config.toml
d_model = 160
experts_per_token = 4
d_expert = 64
d_shared_expert = 128
router_score = "softmax"
routed_scale = 1.0
balance_bias = false
router_cosine_scale = 20.0
norm = "rmsnorm"
norm_eps = 1e-06
lr = 0.00345
seq_len = 512
train_tokens = 729800000
Below are experts of layer 4 (counted from 0) of a mixture-of-experts language model. Rows are named router (the router's row for the expert), gate (a neuron's input weights, with its number), up (a neuron's input weights, with its number) and show model dimensions 80-159. Each number is 500 + 40 x the weight over its row's rms, rounded and kept within 0 to 999. Numbers have three digits each.
Before each expert's rows: a language model's description of what the expert responds to. This comes from a sample of Wikipedia text that the model never trained on.

# expert 56
It responds to: Short opening pieces of common words after an article or pronoun, like se(en), ne(xt/ver), ele, dire; also "there" and "they".
router:505542528496521574504491486511477436438493500440525478477443543540462506488491431514573564492510515467464631446449463488496472552549522506565483426533508491472514510476505474509505478464506453514478485514429451493512571414446431440526491487
gate0:527575459466542506501473479456464509469497526518502537551503479528504475483487462483570481469532506481515553532502580474445485517483466570436498523475455537498438452524477430522500503515552452492470525500470507527458454555508458468541455566
up0:493439569501503514510461523535529465511533505455471470497517507542493535518566492548505551482480500521490457489530431457503530543445461444524545507531522554573525578529491535538477485498460486555595492500493504478419559525514557518459589452
gate1:527505446449490487491538544491496462436493487509516497511486456502515578505514480493519544497560636483537490476577484562427535489517443486448501510523535510470509436526511527496513518500528509577552535459475522495505469518537507454483465450
up1:489473490483579504479489499544469472502507498526558468535504485554459434558490536543536500460511511442439506482522402536403475471482537516513541529499566523508448441553508506496511501440559505509460511513445502492508514445492428442506475443
gate2:509512465530557450480460557425491521461492566548509481438497463461489540414490515577464519407513447542556488442515511548480515486416498553522539473459509459524458492446521593463494453449542477512476496515541508566496452434518474490573557478
up2:542581477586481457445583578453562450499472494456539535502470573490521549512536500563460519535502508536508502386538526482467440511537493557513481510446503457503498479491461534419492501513553479481482446526413518585453520441516451473541516582
gate3:469538495536555492459508560522481541517504526510488619470530486516511572447500495465479536468472446476514475489516545399489519504412540444490500589511440536466553464538529498485496487515537497559521433559516431490491505484495554476456505533
up3:474503485509476524453540619508511529570573526519463433465446484434492497492528516502519503476490585479449485509481538461554445539507563427457502462546405538461516503478594499498512522485489453550510521549527522530528533513537577495517598537
gate4:413505575442464470554464423487519501526521451571436537552510503502500581519498469520484474502525468473515508464463558569513528462554430472482481517565514437489543492479507554457495502616496532538479533554568515476470425603488499537510439518
up4:539484496540498532438576528538496531475460575446511501566484486472521513445489550493530488525469531545432450529563484461501495504473580538572495495449464499472430597481531476511472469457495490462533460481516528486545535442506395487495519496
gate5:576476537527483492457540534528476505465482462465512449519517482482500510522539514621472465575447463508466413477518451510591486516530535451501499514496492528482497574474523469455486561574479552499513487523523521487451566472436508508438559511
up5:513502484533425483475551541477468501541528575545537488424533522490491540490472456523487481407564511528551555471411536516455525455432476546501486503492517476499460491526487462511548500459493500492541460477521470565471505495529474545509446471
gate6:506506445516548478456498532505475456459573560514475439446486495548512448519463496497456472410569451498553510481482416486492555516467550576491542487528498422505434469511552454566347522453488579489439526503498490501503470475482502512476462488
up6:523510461505524462449526524494491498477542527460491446456479453514520485490459480492459472440535461499543503491440423505501553498470539557452575502515477465497417473550549469509409543468495489471440562467501499520524426494513487499499458517
gate7:511517576567433481427481499509437478501445571581515511461493500528480466515487452488583561482493516546504523528489586514535491489499529469533565451437590531494544507538476511428474480529469522553404499491569521544485517481507548503496498503
up7:480489446470591536562501430491542493530545459478497443543497535447526569518498539449477443517491540490524478511511442519449506530498529508491464514581463470493458440507471419550510459573527435444575536473399469411529487498531462538503532513
gate8:539418462533521539484473524492580427528550509570506497496473508465512489467562477510503545534498636492523517403514446475498556468501542518458518531508463512506461434464468510523574525454433573518479522484517529483519470531497439472490507483
up8:453482560512454508466517495525491534445445490478453508514526453545474478542424516464506479466492433512464512582459585501543471592521469445496491463518507493490480578517516498497431459485530504522515438523518450523538492427521495491515495511
gate9:506518548556503496555528484537548491514534482434522514517506471478461472553507569524490474550533472490473516519617535574513492465472527568512477526486476482506520486547455563495475490508569514468441498475485482424499475444556577442446483505
up9:490462467455509489458467526454433525500466496568469540447508529537538506433519475524499478464503510505547519508427496412476499511530432414438492540468479487546441510432561463569562508415485523499562474543498487584455521567420418562528518499
gate10:461551464475462479457506417441510536513453494556520515517482498413466466472517505503567530508528584462490544548491537578482411553559496553463563501508501547431507493477485428499484462542519480482408552517465500461444487527428567522458522493
up10:514428559459512525584474583550470484466533441429507516514508486589545513519474563447428460454444438534546481451537426448519521492490462447560460540508520429530515512515451538465518517498525506479561465504508522489555548487556459461551530544
gate11:495449518575492486448522524486533520502481571479464550420501429466505501504482588501471451459456515588594515492479514530517576458444520507447464519443486495502543551608541480517514461498443562507425482427554447536505433450562447561474459457
up11:559476526592494533475502565509433435431495537526524478540475522512447515495497553498535527465572453570524568446464478501435491510439516501506480459481491493509489519592469464475494470513461475548421471415484504451496480453540476507513448422
gate12:544511458435505512461520475488539550445526525494492503531537518470500433508576461481501485443492529499482407525578483468480487535521465469478594525491436450574517501509530542464539458534531528504554537493537522485539511476578459419469528585
up12:518517435468534556498523419492523512433467472451522418578511546553507416485533470496516497445510518515484488555585457494448417529552438410485501522546432484565451494529507484468534487497550513477494569491487517479464504489499462441535507597
gate13:495520520538476521430499582476432460514504472493458523477540535499510453516504560388486511505461463498513532454560447559500436447549431540499505504442505416537527438512461514504498499498434539519499532479475445526535458496514516498450500483
up13:487512484472491512589505373450542535469486515469542506538467447516494497461469478614477472474484526475527483545460551486468546546464553468505550487556521599420500533488572481475548518522578460470508475482508499472436476494466511483543464500
gate14:413503566507584506519528460504537478475403521513520499517548498461431597497462509447567505452455456458544488503485515525493518539478471447549483490504517563464508493512544522529408471533486518522541462442505503441430543566523489496553496550
up14:539550473469458467489444510482432485535586422478455462496464472501527479491495499511486477555506505513412503491498518504500539381528465594463530532482487526532502530576446434570539525495502508502479559500534490583545484454500524446505398441
gate15:459524528542529522426581494548477489446487484482494442498447474506489455538478541451473495491527550455490542406499467441506491517591604567490466464509519464397532471510501469513507556581545587552475496497476498519554538453417520526481530445
up15:519486446411471474580463490449478534467459541466502544464537497497555544467511471573458500494464447532514448559495495509516567481429395434475500553425531521531474549476507520519521473383448460481558480503509467509432493508535475512491449551
gate16:487511479450499452529447468510507468472532535502566476530459498516462493408538486607528436518587474490522532596502527527559531510538503507489480503484548449453526545526608484553511430526579479543544554512470522450476455506452519438431483453
up16:472525466447492419514425462455517477482530505495547477483445485518498440458490552546476471498584503464568544572480565513542518454523530499495465482522559456484526526532570528570541465572572495501485560480468540452494399481451550412475439464
gate17:473468490532518465475511524512481462511555584433367521421549527503562559538413471474481557470494493464498471553492598462567532493486477518549548507468485504583460498525449494510477571408455476452450441538532402524472514474514501560474509554
up17:523514473478534530553512473504496511520433491531612528538473465524435434523595534570500479504485510529533585463515446555424453515531517447456476532533541540443577497445520523472551490566533538552483551427408557501486442493500441481515519468
gate18:462491496396484482525507525509469550480404422511467504484488465442471429545478491440516490565557448442474544448542498523535493472532491463443487492511522518388449435462488479480430426491480566470439538440514474464487443586439538517535507501
up18:549504469544492500522465521481517446475542509496506516497545546554523544458526527616506484468467527569497474536446479550467521535471497504547534501492517508548549556521533530536612606429551477557628433475462520501546528414519532488474456479
gate19:486451515503545501560568469536535502507471530452463434462538436506487505496515432436499505436484561486524537482497506523487490502455469463521484482551497536485531504531483473579565437498481465465500482526521506472520465517538452503507488485
up19:577497510522467495455519539510427473511538554509483540452523489484521509478474527474446546520515473525527507443465498422528528468476508477557474506445498495515540596462519553571517528477500572519547514484579498542461483448522470544547552415
gate20:499547457510435546554457551521471514506498495480571479572506474450485515489536499483542537591453514493453457461532475421488481544526495480464559502469529467487496542548483490516494545481515465448535491507447545555510562518446446388459500536
up20:532477454521506519533570557481553513517405420542522480497472530439513490481511481518546506500468482578474491502561485419528519549580522483462515502493449484482405467489496500481429564475476453568483539474479485493527495517447478475503506603
gate21:503467492553548460545511448466517468460550451588586484552475497529510430457466516374494504569579492515545467476481504550552529531464540530476520487496476517409533429515459578508528559528468522541419539457502499463496423491527497491542512505
up21:504483498539573449484563482494502545529570512504529481522520496468527559444464538449514567443527476553494464470436539540498542451431531454496483463496463558525538540526508534558523502511514522543449490439533482444515453505503492494597439459
gate22:509514458525489452506492544546487507562487542482461499443502460507518556481534488530492507563494502487521457530463500445540515446496500474462469475418513486521488581455470503575508569505467500555561521510559503478462488540497435531465560497
up22:513475496553551480471553469436461515444468479465536521499538518481558520495400542446488526473491491531499446476531488558534514576475481524580536547471467526485465447478519521519507436463585489495419503515483465572562477434528547510459460492
gate23:491497454489490520512454495533506547502548501497535493507480489454478570470481531454477505495513572549509502462555522532550486500508458416441482520516562577485480464486484523506413469485505540532554529378501486447513472509463531403497517543
up23:483422443497483517506489487475517538484533416519506502509490491408440499463476563447523473531473547524515555491569500557443506510480455443453482471549554558496514522451481486568502481528527462470547535483541495433537449487505437440468528462
gate24:500532413505534547458485460507519500477439415548527510532443547507464463531530428579522500480474471481446462416515491459518556499502527541529436507588480505500429563514537566569532561454566491459592460479496513513488539525447421461533549603
up24:473490533513505489531497502471562522521440420531382545542524508544531552452477508457471545460431483485563549562446494481504481473485481482515494505507405457456472474478511529446530467495440491493511515543547503479529473572481518559494519433
gate25:499528491481482470441463523570423475465525519502498488517602533500492586458516474537524480444481534492534514504457563480397441453460460495466515521482536506503562519572471457460541497502530500500486489457447459497459479443494434436494441447
up25:527515534445507491461459505575422482513559514477527450538556532515486618405491506537525488477484516503568504465492545514431443479449529481470535524488525527467582497545464479489556489464562490525501513445454447471449471449528461422486471448
gate26:465496475538520563524519486434527540453477483565551514559500496444454507452468485431533504518488533530581444531466502498511514443502473476536551482451538439429452531513449470502527521429546446422411529524475522560470538511478577486534504511
up26:511462517584573556526629514461529517519438544500544514512502499472494553492487490507517500568545554544502466515498589479497517483518566530495492523457490451501470501492496461528479500452548497449417515474503501582473499452451525483494457499
gate27:529548448414467446413534440432517475493492488449509463501471497492484530518446517542531499454544548507541519527408478553468459526476496497538567479517506540521502531510547485561479533518535460513480566487483463492452379511480537537507488548
up27:431431563564525513588475523588489545475473482553507532478508483522550486499555517473498513540461440511435490458525491426508563519536503476478412499507489452422472499480486514471528486463449542494558395543505544494574603486517453483477502468
gate28:495484518573475481531535504509481474562411523598532507465481515524560501555545477553478502551535530566459467510509462475438501612433520508484458507526584563441522541470534481481456530519456609503465518490530507522453521551521507506467515504
up28:540466443501498510411494585517502480485481518471453560463508455486462537459505517433516516543470495494550498435454524443586504411520504521490523500427448476540530460513484550445523426457472513558468490521558498567495487519500475524494521502
gate29:496511530506518468565555514461503526509495479530532559530506502479487426449569441551508509493456409538460401512525564478533497445499540548538515489409538419473514595466501484492491532534516447415524482538518493526468510528535454575543512583
up29:543494535509515490511584557522578445468523468446457556480502460477453539527486482489510521470491437515405455494544489522519451525499541507492502458463551524459500505492419478448479525558401526510570491529546502444463564515549520508463537554
gate30:502525457504422486490529479580571486479538530540541482419461573570491441474568443478507465435515479560520507527504444495524467477502490488483498500495467583430507452537460548541446460500534497537523500534506567512539485543521487411488506490
up30:505519473483504458539515481516546440492480525528515511481480538534544421497538517536494471437488433519503465499508487499528502529533520558474498487548444510501455436551505568630433433515522504456544504500513526492537480550507437425498480534
gate31:556452550463449457461558494486485512468527469576532499517496531434493484471527469567463489570541546517473448530575503562470543521525541502410568553493468521541570475546536507438423503552476551503502515513576515515495480528519511500464554502
up31:509604517445479542452489479540432463429537510486595456567505514493443496484573458516553493557524503433479544556497452509453464578557513499444490529561487533481507459507499426486479473522547483442543520523440541472490548496429456465535462498
gate32:454501554514570503553591539493470500516485589562506488530513510463473501445482503454506478452484515518474430487551517538592509522491551451514555460515454514479501587490536477508485553504535529483484508485480521488609497456537505511580530504
up32:443453456520458467496489456491569494587469497522475471461478464488553536509524533515529520518478573564557430506536475532545505493536481519504481515483489498473524510532470490473599572447491501543520470484496439581459452534499547493387565511
gate33:513476548505637554486483510528586526503461517516531459534473504471494544437459493430496499524455534513499495470526539506504524514500500445541489533579472606448469447488488500491496429521508441536456502430475513424512463491524522454496464530
up33:478523433492434476486513454476436462462512559447489541520514488542529446491491517534489459492510471517546491566473490524549422454511525556475498519416561433554524577508569539435510504469539539396545489606521521629533489445463430531535512498
gate34:555500496554521559531519454470546477497405481530513514515495458484511484458477549431491452503488529480603483498496482512538477514490470517517560491445518504432499475482579567548445507487448576460538502469518502479497519465555511480488468508
up34:478401525470395470477464537548481494524587542464520570437531498449497558524511520590470552478517508501423499460476526443438539484515517497462468499494507512573545480564452471472515449542496498547542467444468477552477502537502480528485473479
gate35:447458501469464561438539501536481531489459551539515503505503421443496446546511430521514500525515580447476454477467507506460540459530554533500518504425548482474508506517519427566503499489473487488508548445525408488479484518555543485462507474
up35:464496441534543432494477480477581545493532391483490432512481500517532518470393495481512508436533501502502447581476508568585503479476514498533581510460520521551441528451574559517484506514466474487442524508529487469504508546582574532518459513
gate36:479524514490517541444465460513483468468478454455568564510580527547467479576565508531516518509522447461527551499495480451466479526448536477539490589486530494471529490556477492412459469531435504515419443543453534508424479498475425508493530528
up36:502529558496497520469493487516524498446525516425526540532586521557477474561553532538577486506570512437504558530468500466474472510441555450535492603547497489484515492550505468446463496590455485539464439513443556522428482489477439491500548510
gate37:590478490480497574424495616502480490481526566485524517447481529462510500402520526473492561503469504548517472456559471465573548594563522486421504484545426482531520512419514506442488551491584499522531488527491526537451559489525475473513512480
up37:506533501423504536505443541461460451457459489478513518494463488493498481493590503528484573499526491476493462430546515456473555567554545514388555490527531446498558515484505517503417490478525425497558530558471550503497490531451512453504548499
gate38:463471520485448524551535489525509459531569520504523482527469525473504535537469533470528497532513529559442482564558519509411459504506450498461481471479489475497450453534506458542504559494501513498527491425477481453505468501545588422477400560
up38:431501575460463528499504464506499539523540498571506557557448485526472459499506544523531464576529562533490545517583544508409449432551507546510471481502459485474477442607503474520509518483536493452466485495474501506577525432487500414478461562
gate39:522520503470491525513479499466457501513491510571518463505566457495533538525550433457514483468525461486517419509532475427436513444427494535478558457496507506472477526427491476449505523524523459578523586459549505493499484535488556469451510540
up39:535497484531483539473498510483476472490508464587550454531487475522506477524542442559532496461516520502469471518513451441486518482507564594500537455512553484452460519476473437445476556555469466578418528480486545433523499532476514497471476531
gate40:458554525532478500465476481485570473469505521529440499563466499470504535497493476491491540546582569459485521502506513487524568517476530565462543503528473471469548511565521496485455534550493465527495494492488498478473513547507582410461450529
up40:460512497547464516416525503532563531451440473525455469529468508481500485499513541520526551522558575462475500497492538465511570523525531564520544505575505467451541504512556521517448557540472496578450525445528501456563485539491581463496422517
gate41:522482488503516518506506435440537502511503461573520540436537531471544511470438501544492502450449509480557470505411537418453510544513497515529617499525512454556508433511548549518533516458455472479562458498496514513429493516482545498492506556
up41:546501470534528556511443419496554515512467485585560465453514537509516500457456488520542545434452546476587493486452565443483466585525515477516556474525503504516502464506502536484569488458504506447546502494506514460457465528505573468507527538
gate42:444504569449441505510457465516497529471483469498530488545450492493520464491525503532551481450497461560427516512584423458493446499507518474497451498544502454422468442487497482467474548556552523460514466485452543463504556487428488481506537495
up42:555498454505574553573476472482583504531509426489514449568476515481476562478416493478495539552476595493571535518506526583491508507544521530454502471515484445498502509589510483542522527498513517520557488494512464492461428467566585393478434460
gate43:500561469525561525512497500500501528487561527612469476403515482418486487505492424435561523420545549518494479515517473503488517458443540487515476544474546498499510500432508503525535520495512460536552506494530497494463452523545545524432530534
up43:471436493435492536456443532468463567459487468403467513567511474446539503438468529570473464531441468502495455524540513536581523477549497491432507503492478470488504497560572525518560390423573532493528470449525451515498481503467543431456468481
gate44:458531429469532517495509444485565552478481513502512497537482520489438491462516402488499523554534584543551562501566537487488483546510498433491547552496453445464475522516550497508543500436498405465466521479501541576538490542481493458526575565
up44:507468590503474512495528534495448449546482500474522531480522449474651564534485586548423513513474452526486444506476513452554533521499560567477452458532451528516479444490479486487453546538490590561512481470511430461457472507525516541442416501
gate45:508500512407465492524445424447479501513488540508549567479506475547515469513522490504466486547473542520513489504536529450464471556510554549486496531466483584517559542495459488496555551476445524514481515562516489528478491553496434488468551553
up45:477468478472497473505515478554445489550506535473507613410502458536516455485523534501475525584502514479465491488524514427431463544528536529524509544421504525535509552416474504463506571414497504554511507619518492557511505503472469531478579533
gate46:534542475457533470524476401493500538530499512524514501481449517495537502437498411427461480506491527510570447440499492559538537520507532426490626497557511509475495489539485464494460485504467522500510492485536536497447511513579504542542569544
up46:464498505520482445467568571520440468533438536514510547459537494464461532576522499513539554434466515472462510475500478400485514461445456545538461544405511504506535521574504506543531417547510504532520505535452465550518475484505478469474474433
gate47:482537577443435452471501514413470487515506464473470470499483541446552455424474493570482492515492441552497488473548483433558459450511494483536552482464458456576527490501509531489584497517423434527488495488504486536528530525490482658542480479
up47:513450458507529544525493500543460511507508541481470535499535450490442578522528458456442538490537538495464482538461500524485534531464439485478520529513539507437419599502479450495428454463558546440488503508545473481519473464510526478431507478
gate48:466541474468525541515553492502558539500482435454531474540544509501427419567478472473474468475416475589493512553544481530488457527445435510474482540498469526490464464475446466466417462474473602490444493428457442474478547474468539477515468577
up48:497525482458497537468577528467609530507480451449530465505537503518431427563522462477485484456429469562541451580538448532507430497493466489457533545525492540470475465478482498453436538504440547463452494488482486502478542494499528486529486569
gate49:480498483450431484448490489460485525489531506540488543460469493428468492439485523504498449472511531463497565566483524515451474457446478406432561489460486609502444576522506469478434520581505473466393544422550475462535513488498483551487452483
up49:547472551506569547482527501519495523551470509465406434537510456499485533571472434495483540527467517544466470425511440527562528520474493593595470493590525479432518457551492480458542466467507550596642482487519499486553504520488536504493550498
gate50:491496562520490458494524587464408462534456588558476547437504473467474486500544515535480544471474513475518550471443551489502562525488471539474514491503538495507510543437531506556502421427509524499405525508532553553491482479496453578513526531
up50:499485426493508483474486427527561539544507427403515462554556519523514472528489498433455507476525502481487452524523538464551453462509569428529471501447489513543588522556514470543453535566444469537562439424494460472519471508490527459546445440
gate51:509494446493529488506423512555456524493584517488494471527459506538485487571473532546531495566529520475406518602535508506489513500451540487485564559541576548511498492506489527487484511479552461503488531470517499472662467499508517402505471522
up51:483529444435497491525457381535531511451455438472511461545464493540527489505536467533534525531530518508481474568503463558561545433522532385470498548556526581423481488513493490494473517488484406464566510483473486448492479527485580424494468500
gate52:524510485467503531443530469536513519466505449514515470473486488442514492501492505561517475552481500481474479515579501484432440564473510483455437543585475538567524481592515517496539458509439453477537458402521509443527513533458465495552503590
up52:448486521508497474501462548449518515537443600533440541499545455514541564508527499478491500492540490564561464435416472486557623446493481479505484541472523516434489530447511425504527490521554555483484515541513441554442467538506494580439498432
gate53:485515593468499470537559472463515466478501523457481510533517423469476533484507537454509488580461499484465494472553521492466463558570582581534546474459503466468492443441513490470472560564532474520482502529472495552491546516501483459502527483
up53:480530597505467482535554479421505474494524557475470500514507425463448543512537514427529517547479521511490503466529507486454460549556550595522515447447482463434483447475463481480435547589547442503506471476477500515489526526531501452459489490
gate54:458517519500530551461524450513397444552456565475484523479519483480492494507506461631558406510462508509482523474580518413489524572506542527480528523508500477514478532481511510577513574414537478446576483522500518482501499569462457446470574534
up54:431495498450429489542544479524481517525485494441438490460557466482500498518503558428423576487463542423542465460519488518518529383504464505523437463396567482425516499542487467504523475525548541498494480546501444563489521427517532560489472436
gate55:472502428557499457544524494507507500533528577475542499440492517397475493442474447470491540496472511537561467527564531491492482519483533541521543511461540474512463506461478471451472546479495437453523479531485528531423484458619488491529527580
up55:562516554513533439452528480491541445507483595490506436542452538504505520417499541555462476505517447428432527552444588493505509480493465474555470501537460517533527468539583512579555418451469561509502495529509510500578475528525434539521519442
gate56:454502451476505491513546498486450585512402500557501501534469462454476464455521458544531514519477519503488474524492434520446467473497488500443516551491528447440447537444528503481454459495520503452503567497448499541482484581483497479506585560
up56:511491552553491537451485540502588533504492521493478503477509559488519558529503551479465450414496525524537494518505544458507555519494525491585499498515493542547531395536524482469505478522460526559434450478517486469526537471578508482500435482
gate57:564397503443469464507526492483494541551548487546394541558436446514510581414528535599507473533506536575436447476554557544498512498515502548526553497503428498551478566449484545536455448528443548540522526505581496482524445616484472512486530518
up57:490496477498445492474505446556451533531513511501484519541522526562524565474622504493507507516530442484457489459473523469448474531522481468549399498416493451495512554437499514454458529516505544506564477562482490487416534516405418550525523508
gate58:479381564482452510536479517497496568483480517539487502523517530416479521508483571536529469533487479580456516517496490480487482569514569399431449525541449539542468588508475502436517514469431526529533492469518485416503508465443442471493564416
up58:486435569494482493521434441549431515502518532575502502525520501488480536510523569574523445602520451543446429533560529505494508510473518409431425490509505498522480555532456516492540466476492552539507500477487539477439495546409486473501581391
gate59:484483495510506472497527489428478504506551417578456481530499459445447514507462570579526510578475458549467461515620492542520509526508455499435519505477495399483461499497552508527445528466493461460498468510486487503533512435477571414475470509
up59:483478456470499506487448504541497473550469475579453472516507487481430442570537552577571562523472521530457460507512508521449533571500480533467479502419553469526461520485553474564494503448479486463530489518458470509528493481471574421484436493
gate60:462536458521524503555446487523551580508449476550513514503498528543516496416513511521499526477540485579517451499452532515455506460530521483524537495425479394502491533470546497517514524446606448471456511522506529575498510563460521521498488486
up60:542473538502488471502610473488465407478535503455488475486528473440510495579456537512483491542440527448461511519573503504511505516478506512463454528542527582480517421535479498541516467578412577521550472475513453439469487476549429456504480493
gate61:463532456559463494474558495533451505448527523503487482512525482411387487489452522474525465507522520540500486422534465516534460481408498495462447511420513535500473573476492426490429478571510531466499527490538508542476528458536492516539577389
up61:503470424497508510483500515547468517525537524522580470487548539364461532418454533393481492539498518559528445429522484488491478521439489454433504495491509507492480534435488471462460441599486494525491546441503528485464528499534565450505566410
gate62:531444451522431487483580500506547474493471427452572455515528504550469432518533506476484503420589483511482477437483443456517496478475523485541457527504462465504519544538462542488462522501455596510451488477517559480528536451518517557556519456
up62:528539512453533489578495564495440500534512573513483447528461518504485539488473491519505515531484519518522535479524532579537494504552489533492498462541525554562513481491534464497485484537553368480564543518457504524548435499542468475497512543
gate63:561467489535514496482452463532469493544545510545544434587433497509472516496565461483570480594575507517402461581502564541528489531549569500471513500542478512552477553521505546586473481505452483535477561539503549449470538529560480426503528494
up63:504546509559583477433509497518511514534510535513521491532434483464462548412469480540529429556467484540521434566480528497542487453515512541553537485514437521582489485531495607512450485527429503534527466561466507510493519543595456476480496500